Below are experts of layer 3 (counted from 0) of a mixture-of-experts language model. Rows are named router (the router's row for the expert), up (a neuron's input weights, with its number), down (a neuron's output weights, with its number) and show model dimensions 0-127. Each number is 500 + 40 x the weight over its row's rms, rounded and kept within 0 to 999. Numbers have three digits each.
Before each expert's rows: a language model's description of what the expert responds to. This comes from a sample of Wikipedia text that the model never trained on.

# expert 22
Description: Plural and noun suffixes. Word-final suffixes such as s, es, ions, ations, ity, and the percent sign: infusions, classifications, departments, version, 46.11%.
router:445562516522504463514507538492461491497461583405437496564502516515471433566510529502514566658567521477522562529507494500520527530486489474505519518517522504480439511500466490511472478551474460439522464524553487480424489478473540519543507592510510540440546553450526456432481465531504560501558504474420514489598455526505519507503532492501471486524462508423472499543513488466546478453538
up5:486483586452517536539449524500522578501556472495476455466488502528540477525514500475470478543496449404468525566459417463442493498497481468438518500535495464462557469490465538442471453552416487444505520491397513461546606501524497483442585588483473517527521482460453474558496532493576475510476515514477455473535530531495467435463523538520488498511476484488550515524563469525555494425509
down5:505477457460520436550500435451517456489495533488564530517405480507431447396503529478544514484448464560463464469480584489537497488519542519528501464561456443501469474521498444542510512474499471483438490461479536518493470421486516574551469455524526468480496556483498546517530562443567444481488497470530601461503560508567531426535590442563497505492510547459492529519527534510517476509505
up6:429531506542505511495516502479473548422476454440447486461492519529527519434477596419537506505466527562528489501475494517517493484489514538478478566502541499502481546467524598518500477513551545481492588444516541538472454554525536494545541568465461539437536503476559504530529441498486479523476449502523463438551470417536509486510485562374426499558500502533484502521562514466508419519475
down6:576498546549526502495427516593517514527506502552487544532502494538417451482512465587518448475480502461509583407567515488498422548483432473514509497502517498527483463479505518512466494519453523485528446528499453480533524473499500488556451493523542525491447489527503531392505438521517486499511468459461537510465508527492427469474555473534533385533499499417437499452440467598514511466529
up7:476422534515469558511465546513475538556482554485540473504489472490556532523490511494505511503474472394512476505540455386496402491473493541586510491479596552517491586513472558529398450553484462454567460495451523513528493474515473519465525500516500527529564470503538467525452451544516448455457578526541497445412462513474508483476564462485516441480509522468507529528503516516551491469497
down7:469506523491516472512524452455490539502502554461548481506499517485531523427479533417474452500535494588438541547523487575528497476516432564458449566463482495552517401497509562520496505495533517539582513553471560495478561519461537534523521469509517505473444533477517568505564539505472508511537516502493545479523553483568485414447452488442521572413570465504451529544504463450439547491489
up8:525576488492443541438551450424497504476521558496520390499482475508451469530465517535521525489503487531470480479470576504456551584449519513498523528436482529513448478542470498511497584499549449446475468481523533452540507552483506483446519542423489542480558518552525450528531493524469403536495584509513464481443534518532534583447514540487504427487454508483547489484480579452521473549542
down8:483545475505479456481543445499454431517513551584493487484475527462496495419451547526459452475546439539425484595492508454499491532531464455475465501478473530525571484506448488516477484465534476483496577486475440479501536551509479548471457541501392533509483442519522510474507535508435510469535475494545477478500487460504446430571561460508438559475480493471439420459563534603474541499514
up9:489489583532496596535524529522458537561495517476472570495501463511503443451554468535620427464496490566543557484434522554476546464501515607491460529488456491492494503562533512486546523476546485530554509453463467474452481466473467549486490455525518555543466557522582571547457501503500500533524456504531556486484403501445520475451532538492492518497435528503565472480463460505526521533500
down9:501538502538507549512515452486502503453455474464502489440488474529516487543523489571573497492496519501515460533467432510475437538489524499516619538518514513472540559491524466472508454513437435544446523515580467536595495427524577499499526508485482466487595467489503503444491502472448459568458508585541549505414448544506488556531596493531467568504540479499479499540536545487513426515519
up10:472526483577498566500519539596521510504532599504485463540388537572427546510508496515524481536495488529577442454493503541497528498569538538433539506486492487528462533520499438467512496479498476506526479536529483547456474477551475529434442499491455494604508498573434521509466517473490511469493435515534511424563439517473511471544570494509456465483448507533506414558497546548492470486511
down10:495495468458507541572523516429490479484546488444447555464547463515472435567509464531507550478502498447507586533527435508561492494533469559503505520504501489540495558487457508459489423546529446473400478525581465518566539443568423501527501497544544489442541479512530457530532444475542461472464565497512548567487562467460532575520476501511561526523506475470519516511454467516475510585549
up11:490490563514457518535522461479425431490497536495461518477514538446528516539515399530470517477533511541464560465461603502471590533531517505525501414487528486509446525571561533497365471461511483513537511557485459497496461440513517484520512461508523543509449516492491454550457505488497531581520522532517517480503508491475458536477535514442502463511424500520533480547453590538408483485574
down11:559604485469475505524514550462543534430450501470435457499474507561445434548571481506448498474437525565460490532484492464453435469437537486516497549533537429510509569471492403473498461431486469492468541478478485558476508502509535464418545484510583464450502482453508497491472497534455494526476598547498530483467489499463501429526491564452468538453481502515443541502524487432466485510471
up12:519471499496494502505439516533465459487546503640565494509588554459506487485417513512423455543469500496441481488503472523477500556516503475560440454460582581544583560543531542504482485499526480511516435409519536539432507496511527520561454545521478464530438473472479497473498560409509506513486531513503490509472470514514467512527468425505471529502448486564483497519566512523489411507503
down12:566477467508501488531480459455551501515452535567562496508490430464498499495472403516494477571461592485484437470503497519570527449473503467517494490486529549511571529536585458458477426584490481559463538488540522538545478555515513537473435552518450444540477491524498453480471504461549490497569497471456508556522489432496466454521422533532504532424556495482506486489533585478543524442533
up13:506425501516425496532556503447511494472527530482526446455539492597552514545584511499526471523487519471508620512478504560584516506472491519488509499478485524477503528480451547507571508454513480472463545441428537529445510410546515534515593485454466453524455521474508408537486553483461534514518478558485484429543585493438475516524426523513523503561462508510531518507481498513529435530482
down13:567514506543541513489462512563479401488450485439588560564472499447455473467432504459429505464502547559500441531537448443459498534536472474504532474470484558547455554537494484480469489548489531469507504563494515492453476602499496523488562462555511535415463480476495540422511546529440554490514443507482487484553452526502566478497502510446472474512529492533458513556532467548554560488463
up14:495504500520472519515549536502534495491481527501547526411445482493489438516438550481481533535526516435446455456468510452502530537436588483554458447542467503492510494446509536491504575454526528426435546526508487501492525488596514504449509493533498495505504535533447600542519491487530463470497517581451514476478492471527491485492523480555477650555463514492517515455452400520449436518461
down14:572497539450511484514536434572458481508454515449490539469484560524461504528528522531510491525549516586449489534415441482545527504515524452509533460504528494489515589480534557566514556506513472539497442517531521491485532493401499524544513489540389589484494544487511481479450554500485568493519515467509554435456478507442473489501467495443495492596425480514520490572544434507542484477547
up15:513480483560445549492524550510530502473557546520503573549478453456527418490526433520453463470472553523433493426445494379436533566510486537514540503405528522501500541515511515499521556557482558465516458469456495454494518451471477487465534577433460532477543449503549503478449403564559409414530516526487464514511452535509528500502502467505493505479549484493509496533495497514464499501484
down15:502462475466504416484485448457481485505468534434485474510508554564543533415431550478496494596534536493450531512464470472457514510467558440574538532572440526436536544491554474446535434460491477503534516477484479474416471515504494564489554466467494463443510511522462500536528611482462589494479520508555521465560543523436520451489454570502496476511467516474520482550485490476460555495507
up16:515517506447529457514518512537474450461575495481460392499478518468428506435590478524528464454533508439508529496552532528466504509424502505535385543467502434502417525453493517445510525533495464543514502473497470536504489550483557540485515513456461512459458459553517413519499440511522452494529498427515482431477517562547539512579511566530530434539553505457457506530531515496535448507546
down16:470511583482480447432505457469495499478457523553439544522521485500488537597407486447495504468501573530506507490499530521560427485504419471443561494431468593496627556474522536516423478467498504495540498486505500473500567422455516488539507495487540475487565490493516490434412508523519514524475475513574502544529477446493481491532523491495428476524470493539539466521527464553468537473464
up17:433560518491483517429463486481514533488532493460433494516563483445475585468502452451493494559546491485579476507630466501513486461532503567530552455508550513449457480520514462566511543508589551597541457488526500490410430472507502542518522479503489460497568588494510491536509520532493501470472532467485511449518494513480458491470563561505541454547496522485444561516517530477486518582490
down17:530479461516513494493583520481474493455431510480444516451455457501489490520587502555463582487559508482467547525439516454473486507466477493414410558484483530504529488489509550455410505546484518493559555502472517511504585478495512551417492498452455457544473490492499489521506492495526502611515517536547497488523535479510551514550501428465500506448526489446584506516450483489575570401511
up18:530477471560509492484465451512476473507447454465513515474406500535587532533435554462558480537409488464464532475464465527547533513483514458536531512479433492447527485455406522457406473429528519480500540459486529519559570468507500438449499470500505516576454469479441508398556511551476483498457501463531535468496517522536478499438491428491517531510588550529535555494546503470495483482504
down18:548474507493569501481509495544427542518504454440591440440455513472492588434429474455503455509510523484522500481489553482431474547539495532540473482468518491540463480415499536557518464503502533501521569499426446521546486545503531472536547471480475519570444476540479524529545583480471501553444472522545481529527487481544500444486523536583440539435436505475441460568504527535487473485447
up19:597503423470498498498449502525518466529519490502538464469555473552421489556498526524467502430568429532477462456494495554507527523496478568517476543481500533480523488551492501560484509447475497465493443448488471511559561514536511480414530477458469517491470502474454473438487529516577453510515423435475505468516481467543466533503526517531417481476429461410580515505441491478497462618525
down19:466469435536565483547448528427460483487469411510497490484532430505466464467513536443509501467464482482477479488483512490444516545513506576552547539505483542532495475509493521477535487389447429586510488466503399534493510608513480465478524484542474427530517458433501566528478453492531478486433503544587520539498443535504464490495543537514525527420511472490515498479549433551446513496487
up20:509475502479483471505493475529483544490538474475470557510527504484549516459544387497483515499515472492513480486520481560516553527515527542588417546506449567434414500520510483531526523500481503510529530446543457430476558442487425518384398498513380509495559493516503489489446457517522461497520453542466476479529512529489526547442483520527517477545476504497513497426449438542501525562429
down20:488444478499574500500510498404443438492492491418517460573433520478475520509535576501472512535554531445552498531542402473493460479474463497492551489505559505561505491486556583467482580537491581485516477465502478504552480535537512473519535572509457502558470475511522494488506453452598549501459442530502514521542491523569506461485450466462474570455480468432486462490440517450457500459510
up21:529545523410517542550525536548500508537493496423497518427560607501459499515529559493468527498487499497499506459460411509487484415484491519525454454529480495514591501533530526496513466404495560481508505521503458488493525564456605519559509566491459541453505559558537506500510465512502483502476598487491556460539525522581570496466451456502430487529488559462494514474514498516515506538558
down21:510555503528461529553538555553523492490545479495497521467506460514474471507517401463483543464480442483467515511538491442440474501521461437493466455487515549502482516489536424485540451564511465448405437488525547529431485454464496446434434493440508429575450520504428436550443461440510504508499462502511496579393524493473468507567475488444482486458498487539520465438526514496498488481557
up22:554433484485492515487539527451412475449572514488526500484480547561386509507537475486489515471555477486475481510505480467550475520576541493445549425510517519495421540532560512430519448546555452440540537538495444519463445492509473439547497478542485571463537555486413508549494542442567490491534460454474530511438554492532490491529519479544471540570461480473525487505538506421514515535514
down22:503514516532466505479546470557461435587494514535460522516583514469553491490481531502512481526479491506470545480443525478505552514499526434454545478532499465529510503508510458502486490433516592554498490526561483548473451498504477446449418521513488475492476411496519551490378437506564535481465480548533525455481458589515520498416460548482511521485586542459455548569416484553513510510535
up23:525549499464494576563513571513505480548506488531586470497471556465554471466503574526522508490554571406542527525523465442441493498557570508508499518498559544519563439492522481529515495502455491470577508499537445518510512532472500466422508514426474539512409504451518526499470408482518505539530466465465457556459479527464486522563474473425422505524495483515452440544471524425490476477523
down23:539524476542501491487540441452517514472465578503505490492413544519476494521518445472389534528495550511510516525491476459469505505460461568605518465505471507510522450480522533478510493511469548501569490446521455490544492494508485540447488468542586439551527568527531580396493503523537468571456490538438457537581509467521490549491459431465520532446513434514500460496468558469498560512450
up24:579482498487554518537475493545485500472550526547540522453534467437518493492565486489540456363517511469535538517458494513461513454427465457455511520474539512514512502411527393466503434538474598504534541562452518514414498487546511500481587466464456538519485488495498521485479554412547534500487525491550453505473457502529538474479534528528472553447493496587508469540512507542489526468545
down24:571465463452549515509481506528506541504569521595562522414498469417474534502489433447496460399425457441513440511497528509463512509467472476470548450462517503536454459472485454513484511510483467548492523482437517548576511525506479412417519449469451582537481503489443507495486516446531511481491523511552458491468545555547490470439542481558534481513502561543444491545560520546506515496486
up25:494508506542576530522512539460531401604508517465439449563504504498483506490553510557469475476544486472555481475533456537478500435517487558482541573518467482477432545525509519449477483473528515441523544509508447494443550465494500485509470485471457488524507491447511470413546588567539453480473514505455472423544433555475552569513617485511447481507527450485494531557498484514513486558511
down25:502546464421432410470492506489533540439410494435450557481475502551565501559513508496463520492473528515495410546492554509525532516441530494532546417495490540555532417467552459541539438518504542512518458506573576509492453518477446514514536514553478495537510516465459468499494480453482534538543495478494563538493455501482502498500425421551545557560464516471556480532510544493482543463554
up26:537514455452424480443501507484500575502522541463482446441504471562569433470461475537473505507520527495504486482438537533432566466455557466480448507446477552458433548515542561436481508438484555518475456442546537447460485474504519436440498419499441477513526432492464488513474480517521515518515554457504506608470530518463481507480494494546489437448421453523532491480501488406484473496468
down26:521441532533559420502572502505501494442513522445475583490484476468532454535494496466420514548525473614503488581453435511472492555558449539468471397452483499470530482475508584535498544493430519502509512492516585502478488554538433464550464497533485513503506536511468475502472510540489483500460563516534539481581523450534531489490549513489520521462538505530488556588412485498529543523511
up27:544523471512543473535503406490500535473518433504481391496517460502510440564488487504494421598564466462527509486503448517437504490465582522492477524460505570545497484474464484462542547512494445520530482550504518476527522443539474498520492482518435493511500501534564514432563553519471505533554494451495465521518506542575507414393499524530507522476503548488522535430512494435466441561570
down27:466560466457492503445505441492515522455537468528525561494523469522475567449459514447583467506476472500523579532481521487589469434509453469503480536466559461402520542488424504497458511426520488515530483501403461513535572493523511461507482524462520548438468492469535545542491478442504453499543448522547466551413515515476521509545524436529473496555454455502554526487522568454539453481440
up28:499460473492481561514468479454454505518581494494498534462514444487485458541398547496478484559536479442492467531562483453435555489526422487454465524532577493495476506500479539493512461467398480480549439476513482522446453504490547486484510578534510486491432486450530498511486472542547499571501477547506505386470459560518485580492495447493489531492417502556529470489537598534514443529497
down28:507432562512453587495512510477528533438476547516535555473567450525497527474506473404517491510584567492489484515515445455474429488551499495547445538482435494469521484448539545500509426478528490494504489514524473462448545455508473495502507472480504501470567486529503489495506401483538475545561517543479508453504482584439499559587486528368493514492477482528486426481533495528443458471446
up29:571514577457535571371442519525509481463518464467500468467528491457584432567438513475443493525508518490475365507521496539522576559512440520545540476522584470496485490419529485487498449525523489513517488495481483498457519506540556514489511569507563477492484501534493503534499476540527526526526520477561537528465496499531526474517493561553415496516526488531505491572533536506514443426460
down29:490526489451480469432492513479459513441547505473518511524473541468386424555508508451448555461508483456431425516484480481492468575465489524603521463522519475482429484454503483476459474520460475458406455505526453511456552452467478530411518497495509478558551511511483533503521457545558509484523512429547499537499461484457462485572456485510579477532496507517529497549509519470426428436459
up30:491432507457539551524428539498499521435532521568487543457532442489487489508466522515558525550493462581422536542523483559537499469492457498478508562486506530507469486530507552485507423505507512525536430497460524541488559497502528430530529458548494520542437508459489443532447521539500524567483514531511548469411474497574534569469570444482443505530401504479484457471525534458449449491410
down30:540513551483543518524517477482568530502547479504490571484569482514499563528507452491506549598538456504504437501521534567498507528455513468544566535469445457497486474512550515582478437533427488505488475451482433488462454514514515500564475490483457442494528537484513470517479455536514467492557482557538535472484433536491511444503533494630403487480505490491538488509493518465363542455523